Experts of a small language model.
Size: 11 layers, width 128, vocabulary 8192, 15.1M parameters.
Experts: 3 picks a token, a softmax router, a shared expert of 64 neurons.
Below are experts of layer 5 (counted from 0) of a mixture-of-experts language model. Rows are named router (the router's row for the expert), gate (a neuron's input weights, with its number), up (a neuron's input weights, with its number), down (a neuron's output weights, with its number) and show model dimensions 0-127. Each number is 128 + 24 x the weight over its row's rms, rounded and kept within 0 to 255.
After each expert's rows: "comes after" lists some tokens at least twice as common just before its tokens as in all text. This comes from a sample of Wikipedia text that the model never trained on. Tokens count by the router's weight.

# expert 77
router [117  83 130 102 177 147 154 143 107  88 103 139 155 158 171  89 146 173 105 135 105 151 118 139 147 138 103 140 119 141 130 156 106 161 158 113 121 148  79 110 124 154  91 130 133 146 122 178 141 147 120 136 160 129 105 136 126 130 140 117 163 137 137 121 165  89 156 113 158 118 130 159 101 116 144 173 100 128 177 113 116 123 110 127 142 148 149 117  98 106 136 145  93 164 129 160 110 122  90  96 156 160 144  99 154  99 146 116 129 127 127 122 161 105  89 122 151 133 126 117  82 150  91 116  84 103 152 117]
gate0 [149 108 181 126 169 114 162  81 137 106 101 134 111  93 145 153 171 111 122  97 113 132 114 113 146 157 107 126  78 130 113 148 111 139 115 128 136 124 102 112  96 143  98 121 194 123  75 124 122 124 159 163 136 173 128 126 120 122 135 117 143 126 139 116 133 129 104  89  87 120 119 176 130 126 134 152 123 129 121 141 121 111 205 155 139 147 106 122 138 103 126 162 145 148 190 112 107 111 104 163 176 163 129 118 102 142 167 125 117 124 144 116  80 115 143 145 144 120 155 119 148 119 126 115 112 112 144 135]
up0 [159 118 141 149 164 142 110 167 171  90 137 138 158 135 180 109 161 112 167 114 108 170 131 116 169 156 161 141 117 109 116 137 163 135 113 141 132 144 121 132 138 109 111 201 145  87  77 165 161 102 161 106 143 134  86 127 121 135 129 161 143 145 132 168 172 118 136 120  65 120 161 160 142 160 117 137 130 142 124 131  88 124 127 134 131 107 106 134 172 135 124 118 104 121 127 140 118 150 116 121 117  97 124 172 125 121 150 109 114  97 149 151 137 130 114 123 150 134  88 128 126 116 157  90 151 148 151 123]
down0 [106 103 139 160 150 112 117 167 124 144 150 143 139 127 196 132 155 123 112 128  91 135 100 139 118 143 152 150 147 157  89 126 135 115 168 157  88 158 129  73 122 131 105 134 155  89  76 101 165 106 106 140 153 124 152 149 175 156 153 117 157 143 105 137 122 107 141 142 122 152 146 134 112 162 136 114  97 126 156 127 138 108 165  88 159  84 174 138 135 121 141 140  92 109 170  91 103  92 142 110 123 121 131 122 147 129 133  89 136 117  94 142 115 130 161 108 114 129 106 110 125  86 123 115 134 133 173 122]
comes after: "-", "–", "/", "1", "0", "{"

# expert 49
router [123 151 115 108 120 109  88 134 145 104 175  89 168  84 145  85  93 161 154 115  92 122 132 151 142 127 102 134 121 166  92 126 122  79 107 109 120 130 128 146 130 101 104 135 107 103  92 125 140 129 141  87 155 124 151 145 142 115 108 107 147 149  99 100 158 138 127 124 128 154  83 126 112 135 166  98 121 122 154 159 126 137  83 121 169  94 138 135 130 174 106 105 113 109 118  91 112 125 107 146 117 102 110 119 108 153 143 141  99 155 162  98 133  90 112 171 152 133 115 157 111 139 184 147 135  92  97 115]
gate0 [124 114 103 126  96 155  85 133 152 117 116 130 162 157  99 132 152 124 178 142 118 116 152 151  78 162 137 114 147  94 116 153 145 171 150 118 161 154 104 123 136 117 164 124 110 147 124  85 144 119 154 111 135  85 152 133 143 103  65 136 114 106 158 155 148 128 149 133 106  89 150 137 140 125 172 147  94 129 112 110 103 123 176 138 104 128  92 120 104 129 148 166 101 132 140 114 144  93 113 152  84 193 131 154 139 140 143 120 121 110 118  99 167 122 103 126  89 117 102 143 138 134 116 141  91 145 152 113]
up0 [126 133 150 115 121 125 123 130 106 127 181 154 143  90 110 109 123 117  95 153 105 112 122 143 138 144  87  91 138 125  96 191 135  99 105 107 147 115 137 124 144 138 126  85 131  97  80 125 162 157 124 185 131 103 132 148 123 141 125 115 156  87 106 151 135 117 101 129 179 117  80 141 161 122 128 147 135 116 107  89 151 148 138 153 168 131 144 142 127 121 183 107 136 147 126 163 128 152 117 146  92 121 113 103 153 129 107 171 125 110 161 169 166 154 149 125 165 162 128 127 159 136 149 132 152 132 170 103]
down0 [126 103 105 148 117 116 136 161 198 103 163 144 116 126 144 127 127 130 122 138 143 155 128 134 103 125 174 120 106 126 136 143 190 166  93 156 122 158 171 106 153 101 121 112 174 146  79  94 127  88 128  88 112 139 105  91 105  95 124 124 126 109 101 136 134 125 101 122 117  77 117 135  99  97 118 146 108 112 155 133 135 111 113 157 148 147 116  97 132 105 137 111 134 126  78 108  97 125 113 119 145 157 121 107 189  91 140 132 110 166 142 166 144 130 171 135 119 125 116 111 135 173 106 132 139 113 120 113]
comes after: " the", " of", " with", " by", " The", "'"

# expert 11
router [119 110 130  85 161 129 141 147 122 142  96 121 149 104 175 134 128 147 132 111 157 137 113 172 136 148 108 105 107 136 125 126 154 121  71 146 129 132 102 138 103 152  94 108 123 102  94 133  90  79 130 105 166 112 151 112 142 147 188 109 154 122 140  78 155 119 150 131 129 140 132 135 119 135 145 134 136 156 176 142 130 140 115 165 155 119 152 142 153 122 142 177 169 139 178 127 134 141 124 167 134 141 120 134 161 111 136 165  96 156  94 116 106 148 147 139 162 147 147 158  88 152  89 100 132  92 137  92]
gate0 [116 119  92 137 128  98 138  80  82  91 149 112 136 107 155  97 112 156  75 134 111 137 118 155 123 147 151 121  99 114 150 158 140 121 167 122 137 136 149 118 149 149 145 146 111 140 132  95 134 155 188 133 131  98 138 133 107 116  94 122 125 165 122 107 114 119 154 123 181 103 137 111 136 125 104 185 143  93 159 103  71 120 110 149 138 109 133 146  78 130 131 100 134 157 149 135 131 143 192 175  82 131 135 109 125 119 125 107 145 165 153 136 101 118 130 122 108 168 115  96 110 100 112 125 107 135 110 126]
up0 [124 156 121 194 109 117 139  91 113 137 129 171 162  81 142 127 175 114 127 166 112  91 112 142 126 143 149  79 126  80 145 145 125 150 116  97 134 127 129 114 152 127 122 176 119 127 156 114 128 174  84 124 110  87 117 145 106 117  79 124 109 123 110 135 122 106 153 111 104 114 137 135 161 131 128 120 127 118 143 149  83 158 111 113 112  89 144  98  99 113  97 125  84 133 107 132 125 190 168 168 120 142 101 117 107 120 147 105 128 136 141 138  94  89 136 129 125 165 154 121 161 101 136 106 132 104 121 137]
down0 [ 93 102  85 108  58 146 148 103 115 144 137 107 111 102 134 117 103 123 162 140 152 155 161 167 121 125 182 168 115 177 119 124 161 107 102 151 123 104 115 141 147 148 139 108 127 116 111 106 127 136 130 109 127 132 118 119 103 131  89 154  99 167 107  94 174 139 114 121 130 134 126 122 125 103 140 109 130 135 117 107 135 124 138 154 129 162 126  91  84 117 131 130 133 125 116 126 159 163 129 141 110 138  90 117  86 124 174 183  80 130 154 101 107 140 151 137 165 137 101 150 118 152 106  79 166 121 131 162]
comes after: "\n", " (", "\n\n", " \"", " |", "\n "

# expert 45
router [156 136 142 128  94 138 132 153 112 125 136  98 133 121 127 140 152 111 162 155 121 154 134 136 140  96 134 112 128 160 103  94  96 116  86 155 100 117 100 129 111 160 159 114 120 109 129 144 117 153 103 109 171 159 112 114  84 162 149 133 115 146 138  98  53 188 146 141 103 153 173 162 140 138 117 154 120 119  88 134 108 139 112 101 127 162 132 149 151 174 174 142 105 129 154 145 119 148  84  95 135 102 132 139 150 121 136 135 128 124 132 113 143  97  75 131 137 153 153 155 129 134 123  66 104 133 123 154]
gate0 [102  95 110  62 148  91 133 148  89 146 124 109 145 131 142 134 122 118 133 150 119 136 149 139 103 181 154 146 128 130 140 109  72 102 129 170 131 138 118 149 111  91 159  81 136 138 147 160 127 134 166 141 117 138 147 159 130 104  82 132 107 147  80 142 140  96 127 141 169 139 128  85  98 120 147 123 141 145 112 106 109 130 144 121 163 123 112 138 134 111  94  86 125  95  76 138 136 147 148 125 105 133 115 120  78 140 164 126 142 153 116 141 124 140 125 149 125 109 129 100 148  76 148 147 167 115  89 168]
up0 [ 99 131 143 126 115 133 116 116 165 120 146 101  94 107  93 105  99 112 105 137 148  97  87 121 123 129 150 113 130 119 140 110 158 154 118 137 128 140 107 131 146 169 132 107 162 161 186 141 136 111 154 104 112 145 114 133 133 133 138 122 108 141 126 130 164 139 163  94 108 108  87 114 131 166 133 129 127 155 121 167 179 141 128 130  78 139 158 144 156  99 138 105  99  92 118 165 112 171 108 138 176  98 122 140 161 126 120 144 160 103 107  60 131  81 147 169 156 146 123  91 104 168 138 150 143 129 137 134]
down0 [164 114 151 115 125 109 135 149 148 131 139 121 152 123  99 166 124 135 109  98 130 154 155  89  94 105 110 112 103 126 137 166 130 102 129 160 163 180 147 135 121 108 120 147 133 115 122  98 118 154 116 153 127 136 159 125 161 128 111 145 144 105  71 150 165 150 143 174  83 103 129 133 122 118 127 105  67 104 101 191  90 120 144 147 166 158 112 140 107 112 145 130 151 115 155 127 131  87 156 115 132 160 133 155 112 131 124 129  74  88 136 120 134 106  73 131 106 115 143 107 152 107 164 123 104 137 136 110]
comes after: ".", "\n\n", "\"", " However", " According", " As"

# expert 34
router [115 130  93 108 118 127 151 146 136 160 142 108 109 157 120 157 142 133 137 147 128  89 151  90 124 143 154 119 130  90 117 145 104 169 115 180 122 128 118 120 100 103 111 150 120 153 174 156 167 103 120 127 159  93 111 143  82 155 136 106  78 156 128 135 107 111 110 116 159 116  88 137  99 119 126 125 111 152 120 123 169 116 171 118 103 150 136 164 115  81 177 107 134 163 108 104 103 172  78 100 108 153 138 124 159 102 129 129 170 136 155 125 137  98 113 119 139 101  97 110 135 115 115 145  93 152 134  99]
gate0 [133 109 148 131 157 129 135 101 150 157 154 151 134 126 133 158 146 116 122 118 186 146  95 123 151 141 137 172 152 150 170  88 142  96 123 151 148 151 124 115 160 155 152 179 133 147 107 153 143 196 126 118 139 132 137 134 131 150 158 175 103 108 150 122 119  92 142  96 101 145 116 117 153 141 128 143 145 158  83 149  93 105 139  97 148 137 146 145 137 122 119 153 161 140 138  76 146 117 126 186  88 162 118 149 127 117 126 120 143 119 129 151  89 107 105 116  80 116 122 127 149 137 100 101 162 114 105 166]
up0 [138 105 141 121 152 145 140 115 123 114  71 110 115 147 129 140 185 128 139 138 137 110 117 110 154 115 168 136 139 143 141 139 158 113 127  82 135 154 153 149 156 133 170 162 129 154 144 116 116 104  85  80  87 155 152 144 119 158 125 133 138 131  98 152 143 147 152 103 160 105 170  80  97  69 101 149 108 140 159 105  94 163 133 106 128  94 119 129 150 135 146 117 119 126 161 129 127 160 162 127 154 129 190 127 105 106 173 153 104 107 112 102 120 108  94 143 141 106 124  95 142 132 138 156 101 141 135 131]
down0 [103 136  95  80 138 137 111 103 138 168 147 126 104 113 140 124 100 126 132 137 158  95 142 144 107 140 140  62  94 164 111 146 115 104 142 127 146 157 147 114 139 130  78 136 130  98 149 151 133 130 145 149 122 134 117 165 137  97 153 175 157 123  60 129 101 180 137 162  97  95 111 172 114 146 136 104 152 172 117 102 149 132 135 105 117 140 169 103 106 119 129 131 141 152 101 140  92 154 142  99 147 176 121 140 153 121 143 163 146 148 134 109 110  93 159 121 139 133 111 103 131 104 102 107 117 155 147 107]
comes after: "-", "|", "–", "ora", "la", "ea"

# expert 29
router [128 161 149 163 113 125 129 123 117  96 134  92 156 124 104 123 126 162 149 122 120 152  91 140 106 159 147 108 132 158 111 136 131  87  98 125 113 144 149  95 111 161 175 168 137 115 124 139 129 150  92 123 106 110  98 133  77 103 153 150 136 168  92 125 120 166 121 148 159 120 146 147 135 143 169 124 104 105  88 160  95 134  72 169 102 144 106 132  94 151 146 165  92 155 148 135 100 139  94 127 176 131 100 126 164 117 121 128 110 113 147 170 115  88 104 126 105 148 124 162 149 148 161 134 142 133 115 123]
gate0 [125 155 159 156 150 143 125 168 149  94 126 134 139 129 117 129 157 166 109 104 150 127 109 136 129 100 132 114 194 158 141 125 123  71 109 140 127 150 160 151  84 189 114 169 136 144 118 162 106 145 113 149  86 115 113 140 108 122 102 111 130 151 139  85 118 151 124 134 137 129 114 118  93 130 135 140 127 130 141 108 104  86 108 143  91 161 104  64 142 123 181 149 127 137 163 101 123 133 137  60 126 141 121 116 100 134 103 105 146 154 136 141 118 148  74 132 107 133 135 141 134 169 107 132 150 118 131 122]
up0 [121 136 130 127  95  94 116 119 119 140 150 108 161 122 162 137 111 114 156 198 171  97 147 141 137 138 136 163  88 117 113 114 134 167 141 125 113 108  85  72 127 106 123 128 157 139 130  88 124  95 155  92 127 167 145 125 160  95 130 137 131 117 131 157 106 115 143 125 141 110 141 139 149 122 104 140 141 108 132 143  92 166 154 113 146 122 137 138 157 130  87 109 130 131 102 123 117 108  84 148 143 146 112 170 153 135 187 157 105 123  97 101 182 139 167 100 176 110 114 117 122  92 154 105 119 151 126 139]
down0 [ 93 108 155 106 143 145  89 182  76  62 115 131 131 110 144 123  92 126 146 119 171 160 127 138 144 170 139 136 147  98 110 136 131  95 110 133 138 127 120 112 117 137  74 118 120 145 134 143 156 124 124  99 178 166 169 171 135 128 113 135 104 106 180  89 134 121 146 100 142 142 128 144 147 132 111 150 140 111 151 157 146  83 118 161 150 119 132 132 150 127 143 148 100 135 153 109 117  96 123 146 161 138 128 117 118 125 132 181 119 133  86 108 107 126 123 126 132 160 142 118 162  99 166 129 168 148 108 168]
comes after: ".", ":", " .", "°", "\"", "00"

# expert 78
router [110 161 127 148 141 174 146 159 145 123  96 117 151 125 117  92  98 111 123 135  98  99 141 123  98 131 158 113 141 166 133 158 107 133 152 171 101 151 108 115  78 126 130 159 149 121 106  87 114 145 123 130 124 156 117 123 128  99 119 135 156 148 149 179 119  99 158 142 109 119 122 126 136 103 173 111 131 125 119  91 137 133  73 102 135 143 129 147 116 130  91 137 104 124 114 141 150  94  79 150 162 143 151 118 103 138 113 141  96 175  91 133 146 178 153 114 139 126 170 155 136 110 102 167 174  93  90 121]
gate0 [120 152 142 116 128  97 110 154 130  90 183 131 159 137 144 144 109 133 162 144 140 136 123 122 179 193 132 136 120  99 135 136 145 145  82 134 114 140  84 137  93 133 110 131 159 159 128 132  87 138 144 124 142 110 127 124 138 134 132 137 122 134 116 110  71 121 127 146 147 108 108 126 150 142 124 134 141 159 124 155  63 158 191 131 116 106 159 151 182 149 128 157 117 170 158 115  89 124 135 166 151 117 100  97 117 122 121 165 110 167 121 145 123 138 150 109 170 111 127 109 143 109 122 142  87 162 101 112]
up0 [147 110 140 134 150 119 127 177 132 128 123 122 114 144 148  93 117 157 126 164 142  85 124 132  98 127 125 132 184 119 148 151 130 155 179 149 117 129 126 124 146 150  99 169 168 137 132 118 111 157 179 165 165 179 146 139 115 135 163 138 139 116 144 139 141 113 176 130  99 142 149 136 143  99 180 120 159 125 117 125 116  78 114 117 162 148 174 151 126 132 118 152 139 130 125  89 155 109 126 121 144 176 118 113 115 123 143 134 112 171 111 137 152 134 156 110 114 107 100 153  88 104 140 142 166 105  68 120]
down0 [142 130 160 125 133 135 140 145 142 103 115 126 110 116 132 130 186 103  96 126 173 132 149 111 105 143 154 116 163 172 121 125 165 124 128 154  73 140 143 143 130 125 165 147 128 109 103 143 120 110  80 126 123 149 130 136 161 112  90 139 137 108 107 136 181 120 158 194 139 143 128 107 128  86 140 114 159 100  82 125 131 131 109  86 133 148 154 112 114  78 140 126 112 127 109 128 135 156 134  98  86 124 167 151 144 134 152  83 120 118 141 132 129 154 131  98 131 122 125 135 153 147  87 187 139  71 122 125]
comes after: " 18", " in", "19", " (", " 17", " 16"

# expert 5
router [169 100 101  77 174 133 143 134 120 121 112 119 115 129 127 122 123 153 151 151 142  85 103 131 147  96 139 136 116  94 115 169 129 134 163 120 147 106  89 102 151 181  74 120 140 191 123 120 162 130 123 135 161 116 129 116 157 130 155 136 113 114 133 126 141  87 130 101 137 113 114 121 106  94 144 125 101 123 169 129 117 127 100 130 102 155 136 131 109 112 139 154 103 139 167 143  79 102 124 137 147 176 166  86 121  95 125  89 123 140 111 112 163 100 123 134 147 105 117 100  84 111 120  91 124 100 121  86]
gate0 [146 137 128 113 119 148 162 133 144 162 122 170 186 143 121 119 107 141 118 125 117  90 125 144 177 118 138  96 168 157 128 133 142 142 128 155 156 130 139 120 155 112 143 118 113  93  89  79 135 124 144  92 157 149 135 164 149 108 116 145 112  75 125 125 113 146 115 105 168 116 167 116 127  99 103 116 119 146 105 132 133 112 119 124  99 130 128 189 159 113 130 116 123 157 150 107 131 160 133 132 186  85 137  99  67 142 104 136 107 142 115 177 164 120 161 117 112  90 135 159 145 125 115 165 110 139 109 112]
up0 [ 84 127 126 139 116 130 105 171 146 149 139 114 154 137  97 144 107 109 136 135 148  88 116 116 128 169 119  95 107 150 165 126 121 116 109 115 165 137 158 116 118 103 133 128 131 104 161  94 133 103 128 158 157 177  64 159  94 115 103 130 104 144 166 142 129 119  84 112 138  65 133 100 123 110 130 101  92 169 124 114 148 127 167 129 129 113 156 117 128 169 144 117 118 141 121 132 139 135 137  99 178 123  67  91 100 130 171 136 118 133 158 145 101 125 137 133 102 127 147 104 150 104 136 111 108 117 163  92]
down0 [131  96 121 140 107  94 128 102  92 119 153 156 138 101 161 166 152 121 116 129  99 112  96 124 139 162 138 149 171 164  86  87 132 122 132 120  86 154 112  88 143 120 128  85 167 148 145 121 136 159  86 152 105  98 133 117 138 111 121 131 110 147 117 142  81 105  87 132 131 161 119 143 124 137 132 120 163 138 148 117 156 104 136 144 154 138 138  95 156 106 119 127  84 113  96 114 143  87 136 109 141 160  96 174 203 136 151 154 109 125 114 160 134 129 115 124 150 112 160  94 116 140 126 129 143 129 127  79]
comes after: "-", "–", " sub", " re", " inter", " mis"

# expert 28
router [161 142 125 141 108 117 145 179 120  99 123 129 138 114 120 156 142 154 168 120 107 131 148 139 154 102 114  90 139  92 130 148  90 126  86 157 123 134  92 125 117 180  80 142 112 128 128 118 104 130 107 141 146 123 151 113  84 140 167  88 148 128 129  99  94 157 115 116 138 138 163 164 151 154 118 152  92 139 149 137 129 134 123 152 113 184 114  96 125 109 142 183 152  88 190 134 104 164 138 136 127 138 115 113 148 105  79 170 129 149  95 115  99 137 101 132 133 152 163 108 140 133 111 109 110 127 137 106]
gate0 [113 137 153 117 129 129 101 107 106 108 154 138 104  92 148 170 143 170 174 153 120 136 105 187 107 143  99 120 128 109 143 109 141  80 121 119 143 142 130 109 113 130  97 174 121 108 121 130  99 160 135 144 149 111  81 120 115 131 121 186 127 100 103 149 119 151 175 118  67 125  93  85 152 139  94 108 118  99 158 126 105 138 120 101 153 130 137 139 100 144 135 115 112 117 142 118 162 158 136 151 144 134 177 121 128 119 179 158 143 139  96 122 131  99 144 111 149 117 127 136 126 148 138 172 143 118  73 146]
up0 [111 137 112 151 138 102 124 126 121 114 145 125 121 133 132 127 116 139 116  73 120 109 122  95 146 169 122 153  94 119 171 118 114 188  92  90 124 135 128 113 116 115 175 145  66 127 112 108 173 109 156  86 129 113 130 118 121 135  98 156 143 143 142 148 107 152 170 112  96  94 125 118 139 165 130 124 133 104 128  87 138 156 131 145 130 122 102 138 110 134 112 127 125 177 103 172 116 136 145 124  53 135 136 117 115 157  87 111 180  89 114 161  95 129  89 131 134 152 109 134 115 134 120 132 101 130  98 102]
down0 [142 122  77 144 100 133 119 114 153 116 136 165 145 153 140 141 161 117 127 103 203 137  98 101 129 110 117 142  85 138 145 132 165 162 141 144 151 107 122 130 151 118 118 124 129 158 114 111 135 138 129 134 116 160 123 164 152 109 141  98 176 116 153  89 155 158 141 129  98  94 186 131 108 162 151 125 159 111 138  99 166 136 132 140 118 147 123 170  62 105 137 149 125 135 104  88 127 138 166 113 123 136  96 136 122 127 109 166 104 130 143 109 159 122  71 128 101 122 113 142 143 138 121 138 155 108 177 146]
comes after: " \"", " (", "'", ".", "\n\n", " Th"

# expert 19
router [147 121 156 150  79 119  95 145  81 118 110 127 148 113 134  91 109 102 140  74 132 128  85 129 123 154 134 133 140 133  90 139 147 100  79 168 131 187 141 148 118 115 129 125 172 138 115 111 139 128 135  95  92 122 126 114  98 124 121 107 134 113 133 106 123 146 157 129 101 107 122 102 135 153  99 121 120 152 115 131 161  93 168 122 145 121 129 101 136  88 128  78  90 136 119  97 105 107 155 165 105 133 104  99 171 154 154 130 103 126 142 123 147  96 135 149 131 183 105 113  98 113 147 127 110 175  92 156]
gate0 [100 112 149 119 119 105  91 117 100 126 139 131 136 119 147 125 129 130 177 106 160 160  89 194 111 160 110 134  95 120 137 138 140 104 119 165 139 139 155 107 128 162 169 105 166 132 137 146 116 121 166 147 127 128 148 126 122 114 117 155 147 121  83 113 133 152  93 124 139 159 138 170  65 134 122  94 101 116 124 106  88 144 107 167 112 136 116 130 149 101 192 165 115 145 143 152 138 136 109 122 151 155 121 153 142 113 128  88 176 127 119  80 118 152 124 147 101  89 111 117 123 137 131 161 110 102 158 131]
up0 [117 143 138 147 151 109 165 118 122 160 107  90 118 101 163 108 125  82 160  98 161 132 118 115 151 163 116  98 125 139 122 130 141  73 114 105 114 123 144  99 189 158 137 133 197 153 114 116 117 133 155  93 109 144 109 105 144 112 113 107 113  93 132 109 110 171 154 147 143 156 113 119 138 148 156 136 126 143 141 160 150 129 126 131 100  77 162 111 143 113 114  67  96 106 141 142 132 117 122 143 104 120 132  87 158 134 142 193 103 134 168 130 147 126 166 144 151 133 104 120 139 129 144 128 134 137 159 104]
down0 [104 121 136 118 170 137 110 156 159 109 141 157 110 113 131 112  67 107 138 175 135 131  84 129 151 124  92 102 193  97  92 137 176 161 101 137 119 133 146 114 127 141 149 121 143 102 140 130 100 106 121  87 115 154 110 119 157 173 140 173  91 147 143 105 125 182 158 170 147 129 129 135 127 105 143 117 123 140 140 121 155 112 134 180 135 143 113 128  98 144 125 155  99 177 119 156 126 144 101 143 100 119 134 102 141 138 132 133 101  79 126 110 107  97 127 104 116 132 147 124 121 109  99  85 118 134 168 130]
comes after: "\n", "  ", "%", ")", ";", " —"

# expert 33
router [146 128 148  84 109 100 156 150  90 106 126 155 107 110 139 142 163 157 132 145 146  94 137 163 126 128 113 121 120 104 137 155 127 127  88 154 129 134  94 125 126 173  56 153 144  98 112  99  88 101 118 128 177  99  98 120 167 158 166 122 133 141 158 100 127 129 127 130 100 137 161 134 155 133 144 135 112 142 153 155 121 139 116 148 109 149 145 109 117 137 116 172 177 117 181 134 135 133 123 111 140 155 137 126 124 126 134 155 117 129  89  88 152 137 145 129 161 127 154  80 136 135  78  97 150  75 130 140]
gate0 [182 166 134 136 170 126  99 131 151 180  83 131 134 152 127  91 159 147 130  99 130 122 113  97 136 113 129 180 109 138 104 151 171 126  82 148 112 131 121 126 165 129 123 107 166  94 145 119 117 161 132 143 123 112 119 149 114  94 124 125 114 108 139 147 131 150  88 141 109  87  86 103 107 143 134 116 157  99 149 117 123 141  96 118  87 152 139  75 134 114 112 126  88 144 119 103 122 134 126 113  86 169 120 130 128 152 156 116 127 180 132 178  95 103 131 113 158 136 135 108 133  92 140 106 116 111  92 145]
up0 [122 100  95 132 136 126 132 143 105 144 136 122 111 138 133 120 135 183 114 155 117 105 156 107 147 115  92 126 148 120 108 154 144  99  86 108 117 110 119 124 163 118  93  86 146 138  92 152 144 102 137 118  86 152 149  98 107 144 118 115 154 124 123 186 146 118 121 127 108 109 182  99 128 179  86 190 119 162 127 110 103 116 126 149 144 140 149 106 122 107 108 140 109 125 159 127  94 150 119 171 104 119 127 183 112 143 114 119 104 115 114 133 130 126  71 124 150  73 107 131  81 149 138 147 142 132 162 135]
down0 [132 101 158 136 144 127 172 163 123 127  92  45 147 141  77 116 107 118 155 119 118  87 139 135 135 127 167 133 160 118 147  79 129 138 166 143  99 136  85 108  87 129  94 117 124  94 127 167 142 156 122 110 137 145 162 118  96 108 134 112  84 108 151 127 167 151  93 145 115 119 150 121 138 129 135 159 154 141 149 114 132 138 119 125  99 148 179 126 134 122  99 124 129 141 150  85 126 120 138  78 144 126 136 154 137 141  91 140 114 147 120 147 153  82 119 104 156 181 138 117 130 106 122 106  98 123 135 149]
comes after: " (", " \"", "\n\n", "-", "\n", " "

# expert 84
router [111 138 136 138 110 168 116 126 120  99 115 143 131 156 158 162 199 127 107 129 134 147 113 121 154 131 132 129 133 114 123 107 174  89 164 116 117 127 156 121 156  83 118 120 119 100 117 150  84 152  93 144 108 144 102 119 116 121  75  99 138 117 122 139 188 144 116 140 128 126 104 118 144 130  99 147 103 138 137 119 121 108  75 178 140 154  85  96 126  97 170 135 125 115 109 105 100 154 127  97 111 119 157 166  94 164 155 113 154  90 127 158 121 145 144 113 114 123 101 147 138 143 162  97 151 121 110 171]
gate0 [113 119 173  97 148 124 168 119 125 147 108 155 189 121 133 106  87 116 145 127 100 122 151 131  42 104 172 143 117 110 122 176 116 128 100 107 140 140  94 123 128 100 162 126 120 156 120 155 122 143 141  95  97 168 143 134 125 103 131 180 126 144 108 149 132 114 164 120 119 124 108 147 107 145  98 134 110 143 104 112 129 106 135 135 130 139 102 119 119 136  88 149  85 149 153 101 121 139 144 137 161 154 129 133 151  91 128 157  67 127 127 113 104 150 148 124 130 139 135  96 130 168 171 134 138 151  88 156]
up0 [164 137 181 120 162 110 117 167 100 165 127 139 205 148 130  91  95  82 120 121 131 153 125 126 124 107 150 166 115 136 134 155 104 112 138  68 129 156 114 122 115 131 174  92 124 155 125 126 155 143 134 112 135 127 105 138 102 155 129 143 107 154 135 105 140 161  87 135 174 148 137 160 122 136  91  99 143 148 110 122 148 145 131 143 137 122 128 160 101 152 160 144  85 176 112 108 154 188 136 103 152 115 132 149 143 137 128 114  94  73 128 126 101 127 114 148 136 136 119 126 159 131 144 145 129 125 133 107]
down0 [145 160 147 198 138 126  87 120 161 173 111 105 127 150 133 123 101 153 144 145 152 114 104 103 111 107 177 138 131 152 133 125 145 115 143 163  58 134  96 129 129 140 131 128 143 154 146 107 139 134  85  98 174 102 117 125 150 113 162 120 125 130 189  91 122 131 150 143 173 118 137 102  94 144  65  98  77  75 112 110 106  94 160 131 147 135 100 128 129 121 142 127 129 122 149 104 118 135 129 136 107 142 160 119 145 109 155 142 134 142  92 130 124 119 144 116 127 131 149 144 114 102 142 136 106 164 139 137]
comes after: "\n", "|", ")", "  ", "%", " votes"

# expert 94
router [127 137 160 147 127 116 132 115  95 155 108 114 113 150 142 120 137 145 104 164 105 178  97 110 157 168 137 148 105 152  90 120 130 100  93 150 126 124 139 108 106 125 153 137 131 130 141 120 110 151  99 152  97 125 151 108 150 131 117 163 120 146 126 136 138  76 151 125 102 134 137  98 173 131 124 109 154 160 139 140 157 131 146 101  94  79 126 141 125 117  78 133 120 105 117 122 143 102 122 140 101 107 144  97  98 127  98 158  96 123 139 120 139 145 154 101 186 183 178 153 192 113 106 174 106 137 103 133]
gate0 [121 153 130 149 142 135 106 161 133 120 126 120 114 103 144 146 163 134 106 127 145 129  88 109 152 103 147 119  90 140 123 115 137 102 114 178 144 153 160 144 141 156 143 158 126 121 112  98 146 142 119 104 103  90 178 127 161  97  79 141 100 119 122 102 154  86 104  88  98  98  73  60 176 122 104 150 145 105 135 142 151 142 179  96 114 100  96  96 124 117 108  97 150  94 115  91 158 134 134 145 115 130 135 103 134 121 142 141 151 127  97 106 132 154 135  89 133 125 155 119 158 110 115 144 130 113 141 104]
up0 [163 128 163 139  54 131 148 137 134 123 140 108 115 101 133 136 132  85 129 130 157 139  97 129 151 119 136 108 107 147  79 103 179  96 141 179 141 152 143 181 158 145 163 160 143 120 102 109 136 138 111 115  79 121 154 129 138 111  92 136  98 121 119 107 146  99  89 116 143 123 115  80 153  85  82 138 147 116  74 121 130 111 136  98 103 107  88 137 122 106 136 104 142 107 118  90 113 156 156 130  95 146 116 129 124 118 143 141 123 133  88  78 144 124 138 113 134 144 129 124 142  95 148 118 151 127 151 125]
down0 [150 154 132 120 165  97 153  99 129 115 118 153 122  78 146  82 111 113 126 141 107 147 116 129 112 127 114 131 104  84 157 145 155 108 149 171  76 142 123 111 127 163 132 129 164 110 140 120  79 145 120 122  97 112 112 130 125 149 135 123 134 139  99 132 126 152  80 132 125 149 158 118 133 109 102 149  99  87 134  95  94 188 122 137 144 146 171 144 121  98 173 141 152 146 120 146 146 169 105 170 114 125 155 128 102 118 105  50 136 117 160 129 144 133 116 131 135 127 100 141 126 143 115  99 139  96 176 143]
comes after: ",", " =", "=", " 25", " 18", "6"